config.yaml
num_hidden_layers: 13
hidden_size: 512
n_experts: 32
experts_per_token: 2
d_expert: 192
d_shared_expert: 0
hidden_act: "swiglu"
moe_layers: [0, 1, 2, 3, 4, 5, 6, 7, 8, 9, 10, 11, 12]
router_score: "sigmoid"
normalize_top_k: true
routed_scale: 1.5
balance_loss: 0.00685
balance_bias: false
init_std_router: 0.0216
lr_router: 0.000793
vocab_size: 14290
norm: "rmsnorm"
norm_eps: 1e-06
tie_word_embeddings: false
optimizer: "muon_variant"
learning_rate: 0.0117
beta1: 0.95
max_grad_norm: 0.5
batch_tokens: 131072
max_seq_len: 384
train_tokens: 578800000
max_steps: 4416
dataset: "wikipedia_en"
Below are experts of layer 10 (counted from 0) of a mixture-of-experts language model. Rows are named router (the router's row for the expert), gate (a neuron's input weights, with its number), up (a neuron's input weights, with its number), down (a neuron's output weights, with its number) and show model dimensions 128-191. Each number is 128 + 24 x the weight over its row's rms, rounded and kept within 0 to 255. Numbers have three digits each.
After each expert's rows: a language model's description of what the expert responds to. This comes from a sample of Wikipedia text that the model never trained on.

# expert 18
router:085146095101126173124099112179114090101165146126147119118087119093138144161091133130134136118139172135137154144136126133124111096134155149115159177137120165159136115086125089079143174138126176
gate0:118147113139160105125131144124144172118090108132103129125137140127117151068153121133147127111078088105120125148110141148147168094122131127110104116085128147123159141095166128159154128156157104
up0:102080137155150105120129142128180107114142085134100126152131137102127111158140106076131140126157114127169151121162124121137155116113097119126096131084142153134109129133151150081129133091101126
down0:115161127146103124079093114134132145095096088135092116156169157142139118164178119107130154152106133122094124159148110132089123138122118124076060145107122141108125160142129172138164183095102125
gate1:116191087133135169149103129140092128118184126100079111084133129124180128114103119185089132113129202123109162125082099135166119135129144134120111147119166169107165119145089129146140143126092169
up1:159126078117133151130146166107176090146108138090113126123097130156127121125120153131096107141109072078145112107118161134135105124149101164109118061090135165119167161129129086112127083173159126
down1:168129097122164082154123096141090120131126132130174119144168102131138160112129142121150089133135140182134151116175119119066145116151167138147184093163146107146190157100133158144105136106079111
It responds to: Line breaks and pro-/pre-. Single line breaks ending infobox fields or table rows, plus word-initial pro, pre, Pop pieces in album and release listings.

# expert 21
router:105153107087145143102123119087135128120129150136137077122138107112089122123115121095151140087146148147115161130167121148108170087169156111159146130141089156128170149147135091136119126125163112
gate0:124134098122125107112111159096116138134153180089160153122151135088138093111122153115123106137099148152097142131109104129130155195093147183131138165121093097101123156108159110148124119125175151
up0:104158112148165157129138143116116141122110158120160080174140162152191135141154129104123140175131123123171205097146177119100133111148134169143108131167114109166144151140139119150152111135117124
down0:111132118110123132130080106094133135109180083128145152125115137120134114135092100124121091100103099118119097159135089147083117130112167108114145144137124134113145114098141115147173118139159122
gate1:066101099157142147106121120129150151137112124159151135122149124163157164116151156117144149058145101086150137127131159077098139127154128100150136098113122120136125141098146085110182168079145147
up1:108145093129173161161156147115115076110156113129083129084105134169137104135142129196142113113132140160131075110151083105131141155134100104123117192137189148098114117152131161111149137154134109
down1:095155168099127158145126126126144145122136124126124116147134133129037138163171119095108138126148154155164180152130117093159164140142170173140116108142099115124144179102143145108129147119116098
It responds to: B-initials and years. Word-initial B pieces (Bulgaria, Bishop, bans), digits 1 and 2 starting years like 2020, and table pipes.

# expert 31
router:098127083104139107080149098155137071093179138153136127130128099131105140119111108111178134137078096113097131143131133123169143119163112187130112137166120181151159128161173091117099146139112144
gate0:132159176175121122107154156150126187145144116124093116116172084127096103123092145196108126151158127113116120130160143096105097102138119116150126134104118138085137127090120133149133098122144145
up0:133127110080119150142102090113089096158096131132175138116099109142127134142154108122121147092113113101126113125161117143126178140107112121110123138121145120133166150141103089139119122133123131
down0:152096130141148148099140148143166127130189128115120127156165154133162152096120130145131124126112107098145160093101121096133146114135113122158168131148149104099183148187105093082093112153139132
gate1:161167114128132080159141144111133135092077132138148174144079166139148134081146120087085126136136169100184151164212123144125137154160141130120129143139130149137147090143108105128110127150119129
up1:125114120131165125103152136105083137150152142116139154135173178103099151117129131130119104132105159139159116121117144140124105087139153141096157134131133122091106115165153108114166113134157148
down1:134123103138114180120132111102067116121105133154110134130120167138107112127125141137141087153085109158097134143173147127127100138174183163140182117158159103091126118079122136104171106126143150
It responds to: Regions, nations, languages. Names of countries, continents and languages in lists, Arabic-style name pieces, the article an, and == heading markers.

# expert 16
router:141139129116104185132140087136184132132138113076134113129106103101144113100076141119157155106117131141099164113125125124145146137127137150126117094131128176078135183141154070152108136108121132
gate0:090158116157146127110098133131107143148122117107137101151100129122130125159134071111111126113139086080131140118118095099107141128116102147102107096163086147155118132151160090095100107103115109
up0:127135153125121141101182123100127110104095127137145106084117101137144117095122143134128133150127141123108105139107176135132142106160158099128125162138111103129165099139123156158173140114138151
down0:117150093113128159133137159063127124122146128128196164139125102158120119122118112083174165130117131136172113137106112157129111113119116100137131127158149169122122093112134132078140119126158141
gate1:111091120121084135104171141101128098114137085166104183066138083150103124130154147135162135108127131143170170133105177117173163117136194155106152148149130160157118145108111115118115108103114153
up1:151128120128091154130163150180103131127093159100111126126119116119130148129148087125118088160132140086109143129163119139161121117138103106135133132126184136147142134133129085095126115145135148
down1:135120135139091132129146126098166134104145117117135145113149131110158136093157086161134136132142141100110158163125131106134130109133103113131146147130078107119100135113134118093103143112114086
It responds to: Delimiters before dates. Table pipes, commas, spaces and prepositions leading into numbers or dates, especially month names like October, December, June.

# expert 30
router:118162101149113129111165101084169106124178149140164118125156101081098171102125136101155132147113109141114157125095109100165160080111161128099103161131087120186157135121171131092108120119148129
gate0:131131146129131113111136060086105094125145101118121121122111168151117149167157096137105126136093163133113097125099117103113091130116120137132109165142116119141110144132153136137114127089125142
up0:147119140115102146141152171136142128133123120140091127065157125110113105129125057136107125136099119092153156108133124090111113148114131152145120090120133136122145116060105148094173158150128130
down0:104152142142122096126105140088161156100120097111134120121187153082165080121114084119064133155095121146099149172118129141129138089145170139136153143125134099140135138131106139108136131118172080
gate1:134172077152103155102122111089143132095109148129129143107178111069128131089120101168134116134113144122130124116172175136115090121096181089134122140183164122123127160148132084138110155143088144
up1:136110149168095155111110147118109105119113127120112124155172157099110127122108084140106141159128126117142105157159128111089098120155167073128100149175154132176155107132126091075093134153120124
down1:161187139145104117105099136120152185135125120135147106174138159118097066160135105132126093155160147145136146122163122138135129122105165111165089129139153112078118144139144153104119114124136139
It responds to: J-initials and closers. Word-initial J (Javanese, Juba, Jesse), closing parentheses and quote marks, and pieces near non-Latin scripts.

# expert 9
router:145118126139129140158115130107134074132112154093154122149130124125151144093116108107134101118110161108090146112112111128099143123152185167144119150109116152156111139109118131078110102129135131
gate0:138159132109140134172117130116145131132184136126138120138108111157164152100122113130139133102173134152093110137149105117151125085163117095087092087089081096079067127147113120174077116102147083
up0:111090117112136123140179125086108098160111134102104090119137104068097100112139149108135113132144124141107109124155145135133148154118138121150151113138139098136153112106154124111152113123109094
down0:124050153158114178166104142112129103102151113133128108156115127092092082084127172121130113143108153142166159127124163147117189132123099123182151105102168114180114135091120110138136161136098109
gate1:127104167112118089099132159101132135125117159148125133155114139156129171192150134125118128126111132118126162129116142139114145133142082152128127142115136121135121117118123116109124127161118137
up1:127110098126174150167151148166154106134155084161128166107141133098127116122121137148108141128116154107122115095095106125133136172136126134112109154148149120112121097170158094138142121137159147
down1:112162119134134098115116077102120106117121124156133151128134192149106160141153132095102101137157090107141147118113122072095105102157147159166135130125090139147109163132158119123158138136085141
It responds to: Sports table separators. Pipes, decimal points, dashes and degree marks between numbers in sports results, standings and coordinate tables, such as 95-74, | −24.

# expert 10
router:108136097116147143113171071146154109126157174137128114114186089152085143158083149123162139102172150152094129124144122125145166071165104128106138147141161133148139129110134110088095128130143135
gate0:092118096171125136093112136120131137097132137145139117093149100132119131103117129148117159123101134139121084121129142156133112114142084146116109134102147131140180123163111169148161131106149124
up0:162172128089166150105139145106126122103137120119126119100114083088119118143123103156128114136074158162090128138121133108114093123154119120116144131080123107083181146163110155173085117099127123
down0:157168112161131111133116114117130157131152136144114156144099117122141156095186132130132162116085143132114156111140126107146137167167131146176130139141128100093099163159082125086125105127115180
gate1:137130162087158123127153118092138117126124147129162116130120164116120116146103144126084145121122147109142171167171158097094132123130108119137106122096118152120071161136119153118093119117132130
up1:124127163108118117113139133147134129166146160068125124182104187111129167180086136132164064125144177139149158174188164102114152133138140122142118094129161156151122101128134133140133121121117150
down1:124105180104135088125076146088122147163099141118143147111130096117143173180140151147128096148128117137124135133106109095133174117134153137129081095131174140097158171125114141116172130137133082
It responds to: Table numbers and codes. Digits, years, scores and position or country codes inside sports and results tables, such as 2017, | FW, | ITA, 21–5.

# expert 13
router:129135129131145102138163119098140111117175131143101105084133095114138136112140107166115142127170085116120148155151102114132135120140157135097175131143141151150158133126175138099118133129144127
gate0:121145150139122146151128139127126139157168165136125156132133106174096146109156145133126129131131154145134090118086109125102164145143125129168160096108125137122164114139106114123125137098160110
up0:143148084076126129135113149167134126130150089186110102168139141093140165101148124152103111121081144122114115143154123119142123136164131114154122132090151138084137123159139104127106147118081125
down0:084100149133085075122143135144106115149094121162117113119131151159117137129147128133095142120114160125089102141108132133153154138091136147148088082103116123080175132136114127125138137101082164
gate1:131128126123100128137143142138080108089135158128170135084144102147124089094154117143144164142142075166096112110173135125109140141136098097144149090088162152114110166122131133130124093116125132
up1:132128087088162127108089148147106127106119126109127141120119115198102082136120137155131119112118127137125129110121104106162150137119168132089147126192110127115148186139153105100104130125109083
down1:145133086160127103142124130129162148097098118084134126134136135149104050125124103117164137066105119154123143116085148078102207104120135153158113134169104128119135148129123127132162132139108131
It responds to: Copulas and taxonomy. Forms of be (was, is, has been) and pieces of species, genus and chemical names in biology and chemistry articles, such as Ectobiidae, SMILES.

# expert 0
router:103148117110112137165136083105128125109157133124142098148127092116112122117138100105121106093108123148068116159113146122114142125162146160075148157152103157149141121124156067121117148138124155
gate0:130159114157125119145128129144126131124131143089125184110159120148149101152124124081093113139161100114138095078089111108100141104118153127130106119110122111137172106078123135107163114130097095
up0:121113124180102151128126092118115117109119127155163108133126115130155084159129156125082107159157099097152125164134130156145109107137115138128132134131111107139125108123141135121130134128099062
down0:146140177152101134087108093186149122127123065113082170107111180119121146120141139118150127092169159149111109144054101124132119141136085118112163115111155121153100150114159105130148123103153139
gate1:106157116139147138152130143107122126163128139117139143122156115127136142125135126117103130153113120180125140121124146159126123122153085152112105164136152134111121164150165117141119125154163163
up1:107122146105130107142191140130135168168093098119144114125096131128083140108102148132097130111115130147103149148173139159126136142169136122105122141155117117145113110186130132138156139105108114
down1:120117140110097137103131128142160138113138100144172111142102183122117179137138151125142108115107102090131104144153149122158097134087140114128107129108143109118109110098104153125105135149092107
It responds to: Conjunctions and connectors. Conjunctions, prepositions, commas and table pipes joining phrases in prose and lists, such as and, by, for, ", including".

# expert 15
router:060182108116111162083187117138125122134129136113118152127132128107108144135106114089115130118152167131099133145116114120129118111162143126139157146095108098161158129104123098062136146117113127
gate0:132157144133117157173148121164125118151107126123146130131160132083120127091126079128118147125149121156109109105164120103109117106141133059155119115176130118147073106060066141130115125068115094
up0:087113113124131146067151094109143094160150138145079124078103105099147158117168190155119067091098115106143156125198124118100108124102179152128131144098154127155126126111091110111123122124109130
down0:113144113147111166142106114055108127062114128153140161145122129169175103095100136063159162199113105122101103129138138133160135110142110147120102088162143149137145102151124142118105122150102108
gate1:142128167141148199096147167142098108088140176108156142125192085101094110122140105107144114132110115140121148098136122148120128136156162116122127119160149093179121104114087130162119118127118117
up1:033089139113143139089127106133135126113146136166134146128092128098156188169130086140131142156097125120126190120108128137123087091139157108153129099117101145143123121135183122091115103159167135
down1:099132122086116152120113122201155107108121146135112161108115097096148147116111118121104132130131121070105113111144155134147133105142172118136112109134119141121126139146128144102091135138116135
It responds to: Sports results vocabulary. Section headings, table header words and sports terms like won the, Final, Goals, playoff, round in season and competition articles.

# expert 23
router:158140105115126127122152141145145111110090130145097121154147122092132153117138139138116128123125121134102104144145117148138145163146104147126148156105127171169154106107161098131129170106117153
gate0:121127104105100152121140110114135143132133109119113102102150131127108127089090104106126110098137093104132150134160098140184125112108176141162110124093146124159124125142156128127169159162098143
up0:098090168158145092163128139137128128140117104083160138104092100110145158152170177134136144122116169158126092106111162151126135152182109133161080105112098104087135121152143141131080102137159071
down0:101122162137135144120116115133154098096131117138154109150125119117134110165086174132134162106110145165140157102102133157148156142072135112160143145138138148139170127140093127126094137145124131
gate1:161138071136112116133153122134132145144136186104097129120108120156136170145138086141089115129098137157132125106116105132102165098114127135160112103114130147119125114097105090114113173132148170
up1:117153143105110118134177136142099149151119172132146129132120097156149117147070135149145111129127142103123124103111126112140116092068114122165127122111142168160154110094139099100114100183133192
down1:136091107163131123116121123129160160129174157134076105126114158090139131100143118155127086122157122088153111151110098138078151087138134131107116120064139185167112105121118106156112115106117128
It responds to: Quantity and abstract nouns. Quantifiers and abstract nouns after a or in, such as one, two, some, any, part, role, deal, success, often followed by of.

# expert 8
router:122155107123139099126164097129114086119177144131129101125132092068106124182127138110139109148113126150110097104151121085134151160157162153124145118127109122148174133101138124130115145141143128
gate0:176120122145164123118106143162192170157117149107134163119119100119102134092161120130139148135131138127114106150143138123131143122082138144094064099117134156150136149136115132108134116146114141
up0:089209116101124130144131109106080116131114073105118115132141152118128146150135147086126107107109125134137117112116110128151120117126104117131140175099117102127114117149137131145158114119160124
down0:138126142107109123128134111141101102167150144127156143152127153142135131139105092176150159159114117152118162130120122120124128118070152133114113174126143137117137125163124100135136094117120128
gate1:114120106097101137100125124079099126087186138165124163107133179177146183114165115136144152135158148127140129146099126084093123120129106146140126131134089184130104121147136089072126139138082074
up1:129105149145151127188180077122125112157057120104127119160141114112161098114129124102074139129119104157115132126157163129153124100110121137132149122131144127171112094106129179148118119166114131
down1:122153116106159113139125142151153110121088096118141121147096109093142156107119148082168112121144121077108149128131118125163122128083114113139080164114071133145146092105125129131124112165164124
It responds to: Possessives, years, biography. His, her, their and him in biographies, plus the last digits of years after a leading 1 or 2, such as 1931, 2015.

# expert 6
router:152108102155116133110149138116130158145142175124115076128160107138130149126090140079154129125118176146111129124147128128169132145140149168091142108144117133138126113112178094107117130116155129
gate0:099121089138097109124131117080147083083127126113139173119098085132130099107112127135172128145144098142087154153157138100157146132156133099120125096152134120104129118150070168130075171165103131
up0:139120127147098180074128099146129139123130155137130122119162149096129104170144122175104148121167155116143078156106087126118131123121143162150110099126160152127130131153165128133129134116086142
down0:112152146115145136114148162169107101127182143144090127099139121081133115139145173104159143120093151136126148130138173099177135110139143147143149127111078116124069136106137113121138129130134102
gate1:190112135129105174111123095144108160116124111134093094159115131163101113115115107084127119087106151108125146097084101166161139112132118111122142129119099096124120160153133120099137143135111121
up1:109104166095144153077151114101112109117085109079128222129113140091122127137142132117147081132105135130179126158118148109123123144155161120150115155176122091138172124118104110141136157140137105
down1:122134101142161159088163122122115189162111184126153121113123105092107163197123132128129123140142162123134129133133097088141123110144122131152112129142153137135146138096164164162122128123093118
It responds to: Digits and R-initials. Digits inside numbers in tables, coordinates and years (2016, 45.6), plus word-initial R pieces like Religious, Rasheed, Rao.

# expert 26
router:147141137125180097094139104098166093138116110127129095107170137098121143107179165091144155084094181142075125142130128128123069114136153183101148123142131126151127138128178102116095133105131131
gate0:149135135148166160108132178092125139113115163140128183163132102134111160112085151097148125157130106105091142152112111108146152123144164143159188169133109088138136100090126122143150136107099093
up0:136120102094140163111099138118131144144135171161123180153139124101102140129136133120126137129130115089090149131169126140148111084149147143114171123132096131118176101098107099121135106105129110
down0:114142093196106160137107100157086108117153142107108115104144085186142076128112087151166139109144128154120165133195108093144105136105160135122142100147130152110128119137114096113103138131113129
gate1:152080128119141105159131108103113119049121075155088135118131107133150124100126124108120100127114119134105143143158107103123153088097106086105131118133142100131113126159104105109126106118135126
up1:111158161122107157123139138138139172134138133139151151098120112130095153157111157095130125127135148120108119150115092156096107106171124108127149172118142131154122134129105150146136073131122137
down1:141155115117092121141094167139190126111082105133136123176077102139129127193159083149106153133139148121102166117110108122102119155096150086124164113075096092147109157089113104163110132103106167
It responds to: Sentence-final periods. Periods closing sentences, often attached to word endings such as s., ed., ing., plus the St abbreviation and a few sentence-opening words.

# expert 25
router:125128133118160078115182126150148106110150123144124088137099112111120180164121135071117124119178124153117140155132115112119142114161138130141159102153101110169131106111138099107059141146109120
gate0:107074103164109130144146118175094145123144086143115129131123089123137146157135104153141198101086118101115132104136129110088125119114134163121160149165089123171156172143129120155139114131108126
up0:145124145115112107165161156134073144121136125110077146141138175137141132123122104113127100137147093097122123125096131156141151128146165125141133106108121097101085128129153102125113119107137130
down0:153115117132138100117096143101072112145144184096123084127118117153144143093129138168151148168141120121112117084118115163121133144103142090070151149107130117141135147178132147074144120126103117
gate1:200132113097120150113107146162109106130179115160147105119144125169119132160113122185102121161133122107117191116136083117127114119096134086137107057130108110132138092083128105137149123151136135
up1:137098144150142152090152155143066155135173153127132123152121106141133120155101081168138114137097113111166127075102137125150100148137114086162125100155151126162135127132099093136163109147157151
down1:111163167148122166107154084112105151138130191148171130129141091144112122141120144089151109120106127196125093110171135093117097164079095125141120133139143128183167143127107139069154137136147129
It responds to: Location and geography. Words in place and infobox text such as coordinates, Street, Avenue, north, is located, Location, and census phrasing like residing.

# expert 22
router:121183110148144128103142125117170112120129133087117136122132112145105130148106142100114110139133141154094134122133113115108156112167154159104144122126096119126160166106113127146124183104133128
gate0:156099087105146110100133131146135117135142130118093142105130103154144111122098131112152109170167154120111136095152089123155137125151104129142085144152111168133162188168144127133142124146134127
up0:160121131107100130130096132154144125129129138134142122088156123107141136099124105141108152173166070111131130150142132172140122140143085152148096148145148165110141156178177149132131145121136080
down0:148108110129146106135123131107167153104173155111112137136117158166097132116134098117103117132131127121142189107143161160142142095141119137122123166123080156127166141131104097135134132150100139
gate1:125109171091110145119104168192109176120113063112155135128098122136127107121108117104149155138153134103117083105134139102133105101144123108115113108109167118102157182107177106090152138154134150
up1:128131109138083087169126101114116165110129129135159145146138087137138123111096146124145116165160154134117147122142137125124102144120113139142131150126140143153188120121127101137125078129122095
down1:136120117110133099110127119193141175121153117119151157099170128129140149112108107151170176138141137084093121134096150110102085109131161146166163068135074117092129150094118108150121114093125139
It responds to: Article phrases and teams. Preposition-plus-the chunks (of the, in the, during the) and the place names of sports teams, such as Auburn, Chicago, Wisconsin.

# expert 17
router:125157125100159104107154094166127086121136159121113107112150108119141127133089121103128150179110142174119123140154125153137140129134123142113126131125125183153174153096155100133138129135177124
gate0:107159141123145151123101124143152099113101101105127100116154150121127137110093157155110106142100145159148113103128121138125146124142131115098144159121146125154162112120154122156159167136136112
up0:114110178129118142140121114102114143140119119142119123144064115123118076135139092133123099145139118176106126176149135114141167101149141115126102184119154112138126100142132130099122089123147142
down0:146154159103091169147102106120127170112141134096101177112141094134139136119123163108155148111116081148105125120143134124152097101117135144108137167122141146117098173162151116119131180101111128
gate1:068133097131109108143102091100132144137127070099165165108110125126139146148101086110110128135146139204103137093164146122152146095101145113085133121127104116150121112129156148113159145100165119
up1:169127138118125146122165132133105155122093139092067111203113125113104073130200118123110143120120115066145116102137170162105084141148123119190106147126114138081134106151134106121111116144110183
down1:114139149143091119104117137118131132141117126127114120162134145165118158117133127159129092152148117081101131170150161117136124146167111139142137142165158085114141129127163146154090093152128120
It responds to: Institution and domain words. Nouns and adjectives for institutions and public domains after "the", such as government, political, military, Council, Church, plus capital letters in model codes.

# expert 7
router:100120086160127124128117137127186140086105168127147125091132115112081153142149127126121110128073147151150132148177115130119129127128123147109100120135153133102124183111168104086152122123144145
gate0:128146107104122184121103150121142124117166102084166165158139117146119114149172122160180148102089134093153112138141089103093143099120088147094159173109148088145111169161105085111174110153139145
up0:144170148098132138078105165174106113129133141087109138158094063127096113074168079142133121103129152097161117145130130130121131165122168112095151133117146110136152146114142111105150119131126170
down0:147129159167133145062099118180115150098144155096115156122103155094126138107127142149156136147138096140139086123116131102120098096129154115147093111124118157112101127114135142123113148128116170
gate1:103128109150102158141071139104179104116145100076117075134108085165137114151147099141149145123081109146107090161102080180103126138146086107117116165127127064122147111084115115106123104126207128
up1:138152145119132139113171097119120146131144137153129106130150118116117137108153155130134089152153080092127118132114169167146138107106113092127129115170145189099122136147176120154078116166113155
down1:119130100138128129124151116108114149117146140130147150143143124119139099155140158184132098133121135116115119116153083106144102076132137157113135138165147089089106084108112145121119089123151137
It responds to: Mid-word name fragments. Word pieces inside proper names and rare words after a first piece, such as Linité, Lusitano, Scotia, Seneca, Bublik.

# expert 11
router:169141165091115147132094135122129127087128180118132104165142102133106103158114170074133114091124195166112124143160100091118133153172141118101135094150119147156144149096172086137119131151130113
gate0:172120088102135135095140158102113167144175125146119115164108144116138119118103134135093145106112099155111129142135113139174128105104121118107173162130094113113118150093120130169150088144084151
up0:119173131104141142104157147119145087156148139153141105120098137114109128168137117128110166109095092129155113105134154135121157103120168092126115081116109139093151081110144134157094100158165134
down0:093090163134133126157128088171173170129095123144115171092108098117133116084130112159130099179097156109088129107137135142155132167109159152146111111143150114160158137139110151088132145157158098
gate1:142133101155163090167113133128122124129153100119160108197119105128156164140167110097106131095134145136119126118113157159123138111076111086114112121144109085115100148065138129134164111102144128
up1:088105115135126106057157122121182163151075125151129152128134138120100085149098085120149125144126124131126165078142114140133089138141106135164144163120152153114089106188146158145129135132126133
down1:126137094112083152111082166107082183108098149080115145133121120153125146089134129111142143151151145108153108133138130112113130167121127131154117126140116150104110105129082100154070110134124104
It responds to: Clause-subject pronouns. Subject pronouns and relative words starting a clause, such as he, they, which, who, and the verb or would that follows.

# expert 28
router:056137128116152113131134095129143085122130150113140090104145095119119137179121143115171123138132120156080134121139096117140128147098182151130128110141110140193146145146167115149159156165166101
gate0:117091087110151093151162135181092121129111112120081110116173096121127130168134127137119142087164158104165167125148128147136159170125126089144079154092120099141155078135114111143113160123112117
up0:122183098097114139108113125188151149170131107164112150067084117173122112139134151125132137095149096151140123114151139141153149100138114124141126124117188143137104153158122139095163120101142109
down0:160131156122164165145107136106141118105143096133102124143158102068120090126122117150121158118110163101107103168162153154145149124135144111123124133117136117122122171130176122167173111157147149
gate1:098120180120130136149176142065102107111113152136129099130161119164157122122099113143135141164100113100094109146129094101099157133126135117122146148121160197107127132121145083114114148124136121
up1:141140148123071136094156102101130159059131103100104120157142116136130143126134156106157177126140129157104144161109107124158091105133116151085113094096166139137110134149159110115133114108103103
down1:124105155078181123129101123133153136126137153166121142108151096106173065129102142108103118122125109141118142132143126111122133137143146138126119159155146127148093133151127113126091099111141124
It responds to: Noun suffixes and roles. Plural and agent noun endings and role nouns such as -ations, -ists, -ers, director, members, wife, employees.

# expert 2
router:114181115105150132136146090146105099119158143120096108159139110123109120141117108108141097086129145149109157164137144128147155115182157135134153132148128161156166159137147119122112129138117140
gate0:130137111157122159150064065132099057109143167104108092112101126119129091161120106143174124120162166131074118103131117114136096103167129131111107134161151125109144110137143131101153144183095181
up0:100147130146149134127131102116133152136109143112091126131126130127127144130098122116101154146120156097117126150123158143154097154131127131141128110131103123087153157094109145159090137091155112
down0:100155127156104083110119109165114117143119153123166108143090152087115161133127145152155137160119153122147154156121089130170169121094123116118164111171105150164102124136121099108115108112115130
gate1:106137144170164129135112149194144061113150120106149111133115104149168098161110069105139120123134146117163116119152064147079134133124136157133148128076155160103169144142120158120118137138115135
up1:163147112092126101101121121121141145128142086103117126137091100123105143097149148123130097146102125127165141135094120117109157151137121150120099127114163146183122138157132101125106095119084129
down1:137131134112126138112141119158145102134161162147124117146104138136169121124140110135128108133090119149111118156132112081130154103152196075144082101151115143143123115117108183140128158156183143
It responds to: Word-initial letters M, P, A. Single-letter word starts, mostly M, m, p, a, at list items or table cells in discographies and cast lists, such as M(echaNick), M(imi), m(ergers).

# expert 19
router:152145095149184096123146112146126095132123159140093112132156089096073180106114125122135141159150127110091128156154125174127165105133126131097124128158159107202163123130129109114139124134118169
gate0:153124124105137111138125155116107101114129129104116169143099148139100154144115139099148104156105142065121169163151099150105104129186117126123111136113118165132182165128108134145115159128120120
up0:144132115104126115114138149147073140104164130120091136131137131115127149100142114100143136196117126112157101148118155148120126147113134154161122127165115121117150131162097102167132164104148111
down0:148138084128119115139122141112106145129145114156114115121131152120097104105162125156140124127152117099130164134129119120141113107164105135121131132057123110157151177152107125156104128159163132
gate1:168121116145173132175134125146160162111160143107121152113142128051149116108146115118104153145140157114101089140174092152121137122160157139095086120109076114120088127163154148139109158118173108
up1:168142167133149158129156140133111104125145144119122110120161118149151126114116124139168105104098110116110138151158132152157150112109124107106144116096138129168125151121088126108116123150138143
down1:114136138115115101159157115133126125099121117102141141107097117151131113152110149149083143135131102106135159115122105129108154120089143103106145129130151184139174159111099095088126125158144110
It responds to: Descriptive adjectives and nouns. Plain descriptive words after the or a in technical or descriptive prose, such as water, white, large, traditional, modern, grey.